{
  "n_layer": 12,
  "d_model": 192,
  "n_experts": 12,
  "experts_per_token": 1,
  "d_expert": 448,
  "d_shared_expert": 0,
  "activation": "swiglu",
  "moe_layers": [0, 1, 2, 3, 4, 5, 6, 7, 8, 9, 10, 11],
  "router_score": "sigmoid",
  "normalize_top_k": false,
  "routed_scale": 1.0,
  "balance_loss": 0.00143,
  "balance_bias": true,
  "scale_expert_input": true,
  "init_std_router": 0.0139,
  "lr_router": 0.000495,
  "n_head": 4,
  "n_kv_head": 4,
  "head_dim": 64,
  "vocab_size": 2048,
  "norm": "rmsnorm",
  "norm_place": "pre",
  "norm_eps": 1e-06,
  "positions": "rope",
  "rope_base": 1000000.0,
  "rope_fraction": 0.5,
  "qk_norm": false,
  "attn_scale": 0.125,
  "tie_embeddings": false,
  "parallel_block": true,
  "extras": ["capped logits"],
  "init": "normal",
  "init_std_qkv": 0.0455,
  "init_std_o": 0.0394,
  "init_std_up": 0.0455,
  "init_std_down": 0.0,
  "optimizer": "adamw",
  "lr": 0.00203,
  "beta1": 0.9,
  "beta2": 0.98,
  "weight_decay": 0.077,
  "lr_head": 0.00758,
  "warmup_steps": 299,
  "schedule": "wsd",
  "decay_fraction": 0.947,
  "decay_shape": "linear",
  "final_lr_fraction": 0.0,
  "batch_tokens": [65536, 131072, 262144, 524288],
  "seq_len": 1024,
  "doc_mask": true,
  "train_tokens": 769000000,
  "steps": 3963,
  "dataset": "wikipedia_en"
}
Below are experts of layer 7 (counted from 0) of a mixture-of-experts language model. Rows are named router (the router's row for the expert), gate (a neuron's input weights, with its number), up (a neuron's input weights, with its number) and show model dimensions 160-191. Each number is 128 + 24 x the weight over its row's rms, rounded and kept within 0 to 255. Numbers have three digits each.
After each expert's rows: a language model's description of what the expert responds to. This comes from a sample of Wikipedia text that the model never trained on.

# expert 5
router:136147130133112107174179161136138113151183124155161127118140098131091114145144131096126116148070
gate0:122152165150088094100115125144134111165145093117167142115101143161140113126114159136139152086116
up0:119136138120110147080154142137101140126167089119114132159114120109178166128116162145082129104125
gate1:112179122099124113143141149108150158108122129135123121146101138131130103152136118172128046124096
up1:087152140142084139146129141114161114140113116103124153129109169145109182139136106110172078106134
gate2:166107126171172107174131119126127113158140076173130099139136115166102148114130151169170151118131
up2:149118064149106120183114173109112162124078125107096116125132111113173130166126102165135138155127
gate3:148153155187112094139147089165154101136121097116146156130132127130123113091131106115164163090146
up3:164122087115140127145122104105158129125106105150144096172162154116134103138154112143129124155140
gate4:130115121101114093088134128131131094124164071167157128118137148115108133123130083104126142098085
up4:111137120137099105106067136129115119115125123183146096143114097075117111128138107134136124121110
gate5:124111139139112103108122141115135077150145187136154135080117160147167148100131144137109093126127
up5:140180126090158119130116141109108124090140114160085091109125135111084160133091148128111106137129
gate6:139147138115124117140142128149129131132114136149113181111131169094120118083115159103134152166129
up6:162141119149168112105155148095146133152113137122121139135096136171133150108100105114128111112077
gate7:101157124121100111118081158121067092165125121143133103086132089123131182097116102094143115147092
up7:114111119163131169066131176143097109163174113139120154154147128088144127138123101131087086160128
gate8:179142125109112095112112058123168073135142166160115188138142097106121116106114136100106127091127
up8:120144164102128154173133154109114138184159130155139129180118102153139132114177100148111126104113
gate9:089153197132131100114131138146101127121133126119147093125116141120172132112145134118147146121124
up9:148110123130147120149124134149108142090099127115172107100136145182136132104107134164159133176080
gate10:146124114123140104137130132101119105163125161138121159147115135146133118126147110129124100117142
up10:183139147153126139130132114137120148110161105130128113098138145077121112142125162140154116151128
gate11:181139149125167158167144147143081138116112138111118094098102143149127146089146116137139137045100
up11:151116125174095149092094144104174141118122168171148138117105123136113125140091147188111141109120
gate12:167154128150099104147127114105124102176116126108125147128157145126117142148169095130110105107144
up12:145136130144110166097096129170108122094118118100162118159094132098113101114103155154112132118111
It responds to: Middle syllables in common and proper words (H-ome, Bron-ze, plas-tic, wh-e-at), plus nouns like time, album, system.

# expert 9
router:117161122083077116125123113139058105116196137111131107116130105133135084139128089172139102119103
gate0:118113127141078105114111129123120105142165133124123130124119152139118126126137156092115130146121
up0:151141132137144112140102106129112120111064138124107112103149152118100137127137105134098114161110
gate1:103125102173116118140119137112128133107146141096147120126099142128076135137067130148094163138143
up1:167128084114138105179102091117082129118106097164125166169140075124097128127135162092098140135117
gate2:128148176159149130144129154123157116104188099129097075109149094086135127105105171132133139123138
up2:135096210132134100108146116125113156153147148105113082108143095192108132110147098128154181142097
gate3:118126149152101153161137106159074127131114151116136102118150145100068096104093121145122079118074
up3:109117143123133104115142126144126168144075117120129129104090170080118130138121102153102118159131
gate4:188121170132110145134109152153108115111077135120123129134093119128136126147110140186155135126095
up4:149117099144103208099114134191114147072128152117172073104092092155123125138104104147154122132102
gate5:146129104102134131123160101153112130161130115122159146191149151130131119149136111144163145116143
up5:157134142097103115082154127109086099155091104117138147122072119115107124111165128117104141162117
gate6:122148111126123168120139114123165112134122119168133103158117103123155115100126132152160119129118
up6:089149133150128126113174109106149103086156164128145091146112132148150115154110182140109126159122
gate7:155127135115110114155130111113076142163135109126116144138131100112144099120146150077150140164134
up7:188150142138108159121082134096148090155122107126140127098144128101122147153130141119127127128169
gate8:110187149089125192105139122113122132149130136091148122117112157161073129161165138123072124111097
up8:103130119138125074116112098104115148176085105151148135093132099097100155119180116144119149154142
gate9:151143129140119113115166120158111103155160129090086125069091092157149096112159134108162160124106
up9:121108141071079105087172098126154068074148137172129126133125081156116146097166117149112160104156
gate10:132170137135100088123120125135116119130102140132128130161095181146139143127125124143135138172115
up10:125145127124166137134149126100149126132116136099135186114122124123118122123093115115125120122132
gate11:142120127091132126107102101126098114125125128129108110105120099136131112104068147130146114084113
up11:164152160149140133174106137160143137133119159173144050103126127135113089109139087146134161157130
gate12:145123141113143116128158114111147133128172140115152101126112096102107116156089134136125107111080
up12:122142096130185103154120130068102155128106127150143143141166147106142120150167143161168088098145
It responds to: Newlines, the article a, sentence-start words such as The, However, On, and the vowel a inside words such as le-a-ve.

# expert 0
router:147133154136095141118151096161127135119140142155160107143124117118086107123129132119138156142078
gate0:192157096124090175137164121137130132163109105100114156084131126126111160097133076163112123116122
up0:113113150134098133142159099160074124142136136138144113095159068153121158111137085123200144124140
gate1:137178178093133157108169125140113133204122164156122137091118128093132103126135131074132118124121
up1:157116126109148164173159155129171119143137142118131144095108100102122099122150131119060141094095
gate2:103087155144132147121134122134105139126105116139056116124128130088099111118151141110101121111087
up2:156143161126132151075160166146141151150103178162122089119129143065100100084110136119123117126066
gate3:124110131142142117123103127099102105137170121122116154138109135118111086072103161135170098105132
up3:110133135149164113104101133067068120146146117131106114160104119143104126078136151121143122137151
gate4:127177108154124152082109157134107145090106137124132138122151152135136125119132141140158121186128
up4:087110100143096125132126140115124145102122113134119139145121117087107090104161093153119106095117
gate5:162130118099161088110114134112125123156124117139185152121130128148139121137119153160161148107094
up5:116115191131141131120160140119151138174142156149152115146158125122082161160159139122113120120149
gate6:126144087133085120140158097148125148167142117132136124132145125113110131131151086100152130113142
up6:116153108156122146142124128145095175099130133142166093145149155067100131123155150092126149102147
gate7:096138098142122099114143160127101136145142162134117112139110120110158072154147135103097168158136
up7:128082139135145139137136132114050142100107121104136125107124054135105116147130097141123138136085
gate8:146110116129150149132124156080149096111124156139112124157130146113129135121089148137096105152109
up8:153094126118172146156154115114126145112155140106108092144147109189161121148159115167140125163125
gate9:175168117125128164123136121101152112144117091090105142140154157094105127146073105162136098128167
up9:100110083110137105063125130149131079141131108107096126111127104125065164112130115094149115086078
gate10:143130144152087144113087137150121122137126131180150147137158182095091129133101133099114088119145
up10:128191148147104119105152154137095124103096142144111145132110148148122105097093120132127098134110
gate11:150154178160108110144126083157155103149128110095124119100162151092140125132096190074126108131122
up11:090122154127118120144124089130128120132122124150124150126113120111091102136149136109120118123106
gate12:118131143147098139089159143143117128107129130135122111144084125157132120096130128091114162133145
up12:112136147142130126152120084129132103121079111159135086138097104142117168163147081123138103144183
It responds to: Word-initial fragments and capital pieces in names, plus table pipes, numbers, quotes and == headings, such as N-ation-al, BR-A, 48.

# expert 8
router:112148143129120125191120149123113105143176107143113112162120172086169097096134151081132109143105
gate0:092118140138136099142113102158129085081116112115101152148137172113125082124104109104151128128134
up0:149123142114132155134119109096097142119145148163171164146143113131163166128143104164168144128139
gate1:174116137113076126149147126118071082151135137130130116136129124161169089122088114107126111153170
up1:102116120080148115156137135111103141137091131102123108119138126139125152105102085162122132128119
gate2:112127111060132135115104126163135137113136137191116119134126157115100141088098173110150123133131
up2:129161150117120117130151131156089108137102139112117082088130123133127163075139169139141151109106
gate3:160171101107131101125132114106056152152100101121113120126121115170132127174162159106129145134116
up3:100165097180099090106115118169125151128163090128134140102140136136148115144116108154124133109160
gate4:130134135153155103171134106100080125128146126129151144133149147132113132119121097126147115081111
up4:129108103076109133123102141094129101180122136159168113136091106116147131095139086127132132124118
gate5:129134128103124116149102117103139133114103133153093145116123096127132123143150166115184138128133
up5:143158114162164075133176125143143133142114127120141162123132149187163080106147123163115118152128
gate6:170148137120128132137116129133150130172122106113141105154110145144108130124067165169154097150124
up6:110126099136141106110123112122119133095121148144119102087119097132111182133136096129148122125147
gate7:123150133124145123071076168094108141118187118147118111107088140136148123126141138119159151108130
up7:101146150139125122131117129156171140143091142132105133170111148067119173159161079148108132123160
gate8:147138132090091148109154133141118159169078092133112161108092171119094108120139158147157135158122
up8:076177170171105126158133123114132165134149128143156121113131115122125158123159106062144153130146
gate9:162144129128137097146138123129130126161134097088128118141080105146096124105057105134126081108127
up9:162123125129121129160129146118109146094136111141126105089173124113143140180136167151159095117134
gate10:110139074090120094117176108133196138125110083129102119119130142107097177110106082141151126110134
up10:146089097112119137142170176085096158110137142122186116104114134138113167145127084180110112173114
gate11:145167158109109119138132079162067098136145104137148180132141149108120090126135123137111143097097
up11:184161075149114162122156151180163083082125110111095100134105136131128111111144139105145150186103
gate12:162124103140126132174128137134081124117122122061129126097102112125138085128143123105124136098120
up12:101183139129136117124122134159117123106067134133148105120159142141146158106124127143153122145124
It responds to: Inner syllables like or, ar, ite in fav-or, af-ar, Birm-ing-ham, Arch-ite-ct, plus verbs like pass, follow, cover.

# expert 1
router:110133142152129142107141176140108093113136131097161152103095162130140105127162099137122121128085
gate0:140129145159099145147163150159147089158132121150100110100145111147133117172118158128077128093098
up0:129148142112132141153125123129134147082116144116079160102126121124090125109106120185111168148088
gate1:112096131129127129132137135145125147153138124068130129083119084116160139133103095124165108164062
up1:136102141107151161188151125127151125108108097139156109148121139125140103121129142105103111128117
gate2:109150148164131129164157143116151065123171074107174107069178121145132140115124155122119096133104
up2:092143049105096138120106175153118096126133114112177117128149135143135128132139117162159131153126
gate3:108159112128124121113120134129151160125119135130109157154081133146127115104110139147108119090134
up3:186125112105108136127115106131164103111088135108057157118170170132130139114108146106128113105120
gate4:163105178135076151148125125176103143124120130146117165158107158145100141077127127168110118145178
up4:101191153137138104147124124123156124114136141163106137115109155105139082099123115149109090172107
gate5:147102111127102134113145137113105137144130122164116126143112123115109148156138127165164105095115
up5:093116104164110165114143145137120098125108102137168133189110119112126169125151125133134137128132
gate6:124162129091121151148140169136161071101134144132111127164161111125119137155161104150110111121103
up6:106148155102165148120131143095152110126113159130117144140158108123113154146115127141128170125130
gate7:139119147133128071131105146153141098123146151114137173098149109093076147169119121115139082129127
up7:138090095119134105149122123130130119161094106131107111137140139124127133145122152142130134114107
gate8:118155124155095112116132099170106130135134065176170137157124140104142130074112142092127112135123
up8:144141113121104182122118156125138105112164113094134120106175110119113122141130147111186099124091
gate9:079152140095127088160135102145098134102147147106129103141136110145130154148091098119151100098133
up9:097140146122125130095135134132158121115132119058125140140124101164092069151156087136157100118121
gate10:128115082112152148130120109066112149155133135143148108147142106099101189141158124087170166129087
up10:148112092156175107165122104176151157129095101159108091157139167122161121160149154158124151135127
gate11:159184129130143140122107125126128154134118130150143122155112153119145157162145156152118124119103
up11:123171133108125094134142127097114128148152131103099084157156117128142106112144128170148108129117
gate12:125105164108111169132082149122119135104169118146170117179082098147111104118166108168146102091131
up12:148147097133117141142130122169148108156105143145129151134120147154171150102108167114169125106096
It responds to: Hyphens and dashes in compounds after numbers (two-legs, one-year, west–central) and word starts after the/a, such as same, un-iversity.

# expert 10
router:151124097082129105106111100104136133121153131175142154116099129148117161090126149112123127112150
gate0:081108103107116104130101136143096103101119139126135078158099068147179138143099133127162137114139
up0:134107085105105142125105155142210105146123142126131128067099142148147105122139123136177140124131
gate1:100123077119155128148100195122101116111103154126122118058100130106213092138080137107085129134089
up1:124137112111135098124118172091136149164086156172090115089123130123146157164126112104151138107133
gate2:130118104120143088125105192159118156161115149144129137085128157102092131150118081117145129135121
up2:122122075106095111113109124086132160159142115166127146100143108096090124144138120146172142138136
gate3:077127105132151118144115122083149123102098141144145146145130161144123126090096128111129116173167
up3:111150149140118173132113144131139139147134124124134118115094159067130128125145116114113069126160
gate4:129139110122160115112135145119143146121127105124138148121135192150179168112106130123117123132123
up4:131114154119172113127141132091098151159127116120104141141106158165086076141162119118116130137105
gate5:118167088129135130147129108127114128130218121091082156140124130088108104133082165131151136108112
up5:130136156144140097111156095162108150156144110141115125111159179167130146133107088134137154127129
gate6:139106149085154149127089138123120146113129118153118068078150101184102155141139136145127145141109
up6:157126127141151082121106114161108112108132072126155101106137105154129105123124121146146105125131
gate7:160151091104098088110153166135133133164158094123094125086169138150122134133091119110108094121136
up7:138089122162160119137096166100080108150181125087104147155086119114154095110077117111134160177149
gate8:136157095121105104108144134137116138136141175064179118134153101136112142128109144109161127106093
up8:146150112121131108164143183119116105106123110174095165117164127111142090123139123171131114102150
gate9:087124127163148144151117089107156113156162134085170134096137167136164125113123143126098136163129
up9:153111098122135122133152104098120129129114117088131134175131106096116129096149144086133133125120
gate10:122099176119161110135170133154129139143132159127101170089123103145156111124135069114123160139125
up10:118145112162132139133148172108124120158080055144139135140123089122149085134173178095121126084119
gate11:118152129117099100113105196111137098115136145175112159094094128121116121070130186100144113163127
up11:135140112145091094123119104109151172109151164131107153140125074130126158131091140137133130106106
gate12:132132154107125120138140138080138125122124137097163144096111087114145139141126159145136129108116
up12:126123129145128123135179106143102145131127147134114116083112130153115106146123124117144167106117
It responds to: Pieces of taxonomy infobox labels and taxa (Sub-c-lass, Phy-l-um, Gen-us, Tra-cheophytes), plus hyphens, articles and table cells.

# expert 6
router:100115110088116164138137065131108121132141124139130110137144063156100124126139107155135137139106
gate0:125163104094086124153127125133123140136161156127162158108126076155129125137129085177120136100151
up0:112144125089102105143100131132132140139153117125145115139114105149125092143097086175142150087120
gate1:157129105097148117145081150131098158135102074125155125074144150104124129097139123117139144146146
up1:079099129111092110150119152099118132092092125175150153073089143138136108136150103135122106083113
gate2:104088124155098120130076133132136138071146145168132104148125136134119135108148172123114131146079
up2:110102147153115136111149135111127159118111142103108148125135127098060153101112153168131135091137
gate3:117188103151092135116156102122123092138102104108157161128131115123109115133138151125062099159121
up3:221102108117093110134150121150145116179147128136111134095138145108138112162147101149136151152102
gate4:125161127129127123135091124118124144149102128119100150147124157121134096102118161151137117145117
up4:115107097153133141154127109159094126136130136134122124142126097132175126151105152162151118091134
gate5:158165112128132085157111201111106084160153129153145102123100102139133165128121126172120112132134
up5:129097129134188147128141146157178106121175131122158114150149174187130080144126130117140139136145
gate6:128158134106164134111171099130143115087138138151141114135153159104133138122135150114090119120120
up6:111093125124104141164131183071168106122128102183095135121132113155148113149126129122118108084095
gate7:131150193165107126120111121162141154113146112107146096121127118074128105138142131149115105152127
up7:173138149103132100102139119114141126163108148142116155132124140167149182134117117169137093123124
gate8:159137161170106126102125126160098150148119102141106144142116124132134139125141116106172094068134
up8:120107135116118138133101105124116154154150140126146120106183148105172101139108129146106105101097
gate9:147173124048135147108156132110203103139163166146118178135109112131136117101134187092120065130102
up9:139113068137136136153132124105144140092147140113098128142105099129168095134146158148098124137127
gate10:097136110113129094141117130125116076114142130116115136112119108144147129110134149099105090124092
up10:135128138121115141162131126128143100166105118099094129141114129090119126118102136130194097169171
gate11:154124124096117131169162122132131098149151089189101103159096138171152154124143113113124123088114
up11:122152109137131099136109070135131147140131139096139129165122145096138097118118201124139164131119
gate12:166160126173122096121101126132134111096132128099154089105090123110150132167111101164161133153167
up12:131139137085145127139079118150145157160168140127142125128161113107132129088097102134124079098132
It responds to: The syllable ri in names such as Erik and Erin, name starts like Pri, Pro, Am, and Born: in biography lists.

# expert 3
router:148105137123088126132111069158108136119106142152168105102088124118111133127104151153122122116130
gate0:131104115148165143160099125138156155100142133125153141156128112131169101117098082174131135065117
up0:152090097103170100163088118134128123107134141133131142151129115141132132157128129119139132133127
gate1:164140113106153145082158132156125134144162106136151134109103093109155121127131099128125159115156
up1:105095132154170161171128127123090092130142145093101134124136161111138106091109180128120122139121
gate2:127141143086139107097103107125130115103117182134132121137165147148132151150133057079133112101114
up2:171120157170134171119163151120101136125108145097131097130109148094102129136155135133102127138106
gate3:130087121120146112163144118105146148113109132150145160177130165115154144150112136160136126136149
up3:137140112113158153126100150122135124126094128142108136113132090130141074149153154113151106147145
gate4:110123112120099119124162122107132102120130133101154101086203135112154103145123126117111151123108
up4:144125135127143145160157141098161067124163081122129146135188127104091147155113125115115131119122
gate5:112106130140124100112123129138136089129120139130150128156156085121096117162123112105126167115150
up5:102108139133120138168136108129111138131124110131100079102154129130148098139149134146129133130105
gate6:086122106141147135179152127120114116121118147114164113128164125138148115126179126070175144148117
up6:086141093132142138124083116153101113094152128155107106147146149108139168118103164128100096145191
gate7:156095089135099128127117124089157100160128123120109136161125134149132095096100101153132129123138
up7:100125124150105095109145121164101131115161166132111125143123103109140154159157117114151083137088
gate8:178127138160149152137064113114057109120117105100155105154092115135126176120087183136157102107157
up8:141108114105096113126160140091110117173154158095121088115177114145115154110148118114083145141166
gate9:144165133131108126118147111135108144133154097148131135117143101106153141130162131103107158141132
up9:074119083144125158116112151124124146094111134164182104159124152068137127122145116143128115097129
gate10:135112179122088090116126148109131115125109129158153147075095145081139086109105125130119120115107
up10:149093158077143101117125109118106134126155149102127132104137123142115134103144139062100135124101
gate11:103138165083148159194125125146125146087121143154163130128115126151120137139141131145167114131116
up11:152151111087151089134125115144105137102114116124168137148148110141125176107170151127116129158154
gate12:109147144132107139126113109122136107120116116149131122094077140067144113098129169107154103147145
up12:126123127124167159145114131125118118161135108106169127090136095093092144112146142059157136114111
It responds to: The -ed suffix and past verbs or participles in narrative (stayed, arrested, made, held, took), plus the re- prefix.

# expert 4
router:140137144105115123091146145106128109160166117113147131111110059142120113120148117098169090110104
gate0:115116127115087104175090134144095134138101153160141112105129088170141166100097114181144157126158
up0:110124125159137168119131151116136127116133129150141121139138153150097099136114147187113107128113
gate1:132153134108134121091147114104122187110082101122135195128135194142134150132152105154140092126108
up1:145104154140145158145106098077117150128125181177139145152102153142141153140124150065139099157123
gate2:089128072102101073172146078147103136144112134166164120178151107143182146110139070120143142140116
up2:167137141122148167156123106100096164149093126103081148108143083127149149149140146162131127087151
gate3:148142122100129104106136086159140127156073137142140080127097082092088149123130158091142131112159
up3:137087142089187192161115118105119106143109110133070153155162178165101116125125143135145099155092
gate4:160141121146106100138094103135113136129112170205113160105107114101109132086105156134131109133131
up4:139143094141134117112122092136133112146159142119083107133168141108094142142078133115097121132143
gate5:150134111132087115156136127156148125138060117158106105153140107151150093148106134113201094109143
up5:147114117130169158125160099142060098133118125117108128115111147112087140098175163138113150128148
gate6:099149144125149098161136139145129144073167123111106125137172139151140076133132091121200144148088
up6:152118125091121120103128133182127131150122131172141109106132146187129190110138167151151121185155
gate7:126169122103169099120156127108133102119129151090133131127085124117105082161137155140176123127109
up7:140171167149092079137118141145120121132157101108159143106130132130136148108092130126098137160128
gate8:148162095135105138122071124094095172145100117145195149117105096138151132094138145107136085119142
up8:096131090095073120154129146111137117133131182143115129148152120145128146071134123112134095073150
gate9:140134138142144110142143093164077131093125123107087123161174149162154146130153092116115168132101
up9:129118146091100102136089165104095152164139086138133116136139108106126099153155123139138114116115
gate10:149094154122156122136119073166094137120145144140160163152151141094087119131129158130125109116145
up10:167145125083121086147128090158165164135175146126141112133143183136116101106131140132104130138108
gate11:117157143174089112093105145132113068138169128133141104120132114095136113088111092124121117129162
up11:130096143165115196160138162133128130090150150119119136162104159107111148149123119120143097115133
gate12:128095095134096104129070151105136111124146148138097144142082122129156110125133155126129106130155
up12:131120100124094131143126164126168123102154174163123128151120108132115136135118125165099105140140
It responds to: Noun and verb stems awaiting -s, -ed or -ment (re-serve-s, operation-s, discus-s-ion), and words like work, show, state, October.

# expert 11
router:144164113168130168182116151099148075072145112116140124134099120116124117123100137151139103122118
gate0:149140112102115165137118116115150138103156104146104165140085117180150124106157133191128123096143
up0:152134089116153134134096139144124111138136151139122101104141149096124091098082137162126056100162
gate1:101124153100116100140138134171109120146128081129135177172139160132150121166100093137152108087101
up1:131123176123146122153113130121132122098129196118122105133142094150090153160140148115101113138145
gate2:118124168116126152125145117164127122110127159134173148147111110138130096133104160127130153116134
up2:114123143102125134148112097112150099116123128162141144148133099122129170125118125177135118120132
gate3:133152086118131160123152090153143139120102119124138107116132129142115123122114156110126071063106
up3:094130123172124153151158155145108134099109116170153074119124092164106080126090142134132092076107
gate4:137141131110129124103169141151151122139083138129120147138098136152118141110090100119190081094148
up4:171115174129139152130130115120134122129142126120184081123108129130079139129146158136143138144123
gate5:111140123113116080158137115095103123115156132128161107118110174131143167077153119117111121147135
up5:130085133080137120107153124092100128146134181118118137102112178149150124090167153140097148157111
gate6:146105133115112088103141140155102168152126140148138117140133165072148170167153145162133133098135
up6:153174096137117166135112107105144110113158192130086136159108094126154127106156127105148176097121
gate7:133109100121088105086146126085156153166140105152109146124093124084066140083108121071083137130138
up7:157104182141148167163131127146090091106089095141128117146104149145174116157145090196154101113110
gate8:122136133137125166128152147123115114122102145107108107157089052176114113144080063117121142101146
up8:137109134127133109161153150118104146174093084139145134166166127126108111129116156163135179132110
gate9:147105129101121122149118121159133110111110150135127171157063120150145128118144101095141168139142
up9:135086145120124155094145162138148143139077187183116110136119170143183116119117073089120142154146
gate10:121110108138140136094134113104114115106146157153139113185074150144144112152147117134127135137188
up10:114107173129144123103172160153125134132123095129144121088125108092134183157161138145137130133098
gate11:119091163134134107114137106131133112179134151127142157067132106136108110126132091117157155094136
up11:095169118084175106138133160129120127098125112143119164121131128165113130122192134089147135173102
gate12:160141119143113150132108100120094102137124160099099111144089089177138133111083156118157124148122
up12:137129116151117147092095085137107122102152088108086147133125122132152140127090169118139158087123
It responds to: Pipe separators ending table cells in sports and racing results, and place-name words such as Stadium, Street, City, England.

# expert 7
router:132137087127121114195123109094115075119173097135160161164130144118127103121112115138168105143112
gate0:123107130112107183127104164198125112110124114188129110121086094148147134105134161145153132202105
up0:174180173100166142112117115170140089151107140127119112101152115120127158139176133119082109150084
gate1:091117152175104140110112104153086140165158080098126131108189140094111125149110159119136120148094
up1:126105119134119142138142114111161113134080123141056079124140078066119098114125119098083128082144
gate2:129074128099110117188129177103139097152093123135129135080106153105081165114152130123121133157104
up2:137098122105092104080116111127110112147142137146146170124116145135111096164149151146080150114155
gate3:096104154115140127157138073104140113091144143147149168077131128119105183099121130120090123107081
up3:118117146099098074116151139128198097182089116133122121093137129122125134139128103097101160186130
gate4:154102102173142164140137112093145155112156114140130076117139123167103116093101150171112154142116
up4:167124130075145148116110142143106107129154158126090150149086143136125156104113160103098144138165
gate5:138110113123125098156151115142129139158142145127142123136123109098066090158144157108151110146106
up5:133120086091108142098122124113153133125133128087130140155142125136132159153132122101149131126155
gate6:129110139113117149144170127151104124150115127130138122101133127122156096142181120142137077159091
up6:095130076116149146089107146119108150143133112149156226146126130133124140153169100141117141101125
gate7:091120079104129145120134163112159112123091118125140143109112109135119145128140112090131113130085
up7:157135137045130088083127090138139177149119188161119144110142124152143139136141098144132153138121
gate8:115116149117125138117124157103136118098142109172140136155119126112101140160100150131140099154068
up8:105091103157077127150095097200117109121151134100138080127124095132117119161105137122156177135124
gate9:148114134130149146084131115163148117132090136120140116106158137105095159143125100162117064126110
up9:156119171175113096095169157147090167134097126146122136098103168094139119105190103139120118113194
gate10:101117118135080121141074147144143107124112106140151151101117125116085091126051179125093125164148
up10:077077171122141123107174159171081116117178152115095097099130162132149134131122132114149104115125
gate11:137112142129097132076154083135086145148119144153186158118142146115129092094117115168164142145105
up11:106090153094135110101112141140140143140141169181139162137126148117139071117125116180206133141090
gate12:127106114142118151147122174094124099124109099144109172125097150132110154127123119102138122127108
up12:103098162108106149139118134104118113118134129152102119124096139105106090111112121161101148129097
It responds to: Commas, and, to, of, by, with, and colons after "Directed by" or "Edited by" in infobox lists.

# expert 2
router:105145159112102119132108087121101101110130101133101133106107104125131105110083159109134079163114
gate0:102140182115148120120127089088096126095158101099138095092184139109141157134066141141123154108076
up0:075123104105145117130125129124140143173143116112130119113115144159129120117111100125094128086154
gate1:126103122154100121148154125075149133136148140086153126125099157111144182139121122145108099160124
up1:157133143110098117119103126129134130109123111118097143168123116127104093137113117151147158109139
gate2:168142132157119136163153117110118105138090163113124101120146118123166094104109154166100124145097
up2:128135116139128150169093182091104153090156134139146080142113101126133083132127167135111073156146
gate3:171112098126085158139104088099114115148138086143122131137138108092133121132088160107129093165110
up3:128106150086118139171134128125171173153123132130166092081153117124160106129136137155132148095116
gate4:195146127082080124095130123105136149144126087141110146106075085112091158122127122118149063090166
up4:106113116100092131159082109118148157143136164143126150132101104102123096100166122105122145135129
gate5:110149062154107137104165109119126116120133152143139155147099078117114105086135150097109107133086
up5:122113134135147164085139087146178132113133134143099126153122080140126123164121113134123178131123
gate6:140129151120098163149142088115058128121116192163056119127146101133151137119133128153109148111113
up6:141140130160130100105099145124138158109151129111130112066134122124113120115120158111139153123130
gate7:110140115081134139108150183098105103107113162129169126162113166183117102134166132123186122147120
up7:095157114151134131106161109127183109111131142115099156088178115142164163110137094138113094090100
gate8:149171160106149131100110124115115127147170136099138136083141100120102070148148159132146146135110
up8:124127114098138075124101126148143153163112163122111136121145110138133114092127128106119142105168
gate9:168174110147129116166134139127113115165107159115107096120091091134141109105137116065143141132121
up9:109118167134144077139163134157087140118099118176155089095146112136115134117123113135133112108129
gate10:090140132144116113105146101130104100110137187148148084110108179124162143098159185128093076146089
up10:168180154114123171152131144142164110139134140065113161150126085148144142138120136123134122083119
gate11:127122138102164154161134141092122135090126164136143137138119109185117151128095072194155153134103
up11:095108083141103187135128130130119177137120107134152127125117106126116144156118132126127117071084
gate12:094139136117148134142106124065102119138127173154148123133179140098104112166126165140123165117116
up12:156178119165109104112106113143139094128134145132098114117124149103141126107183162098114191117117
It responds to: Mid-word pieces of Spanish, Slavic and other foreign names (Gu-ad-alupe, Pa-z-zi), and first names such as Paul, Frank, Louis.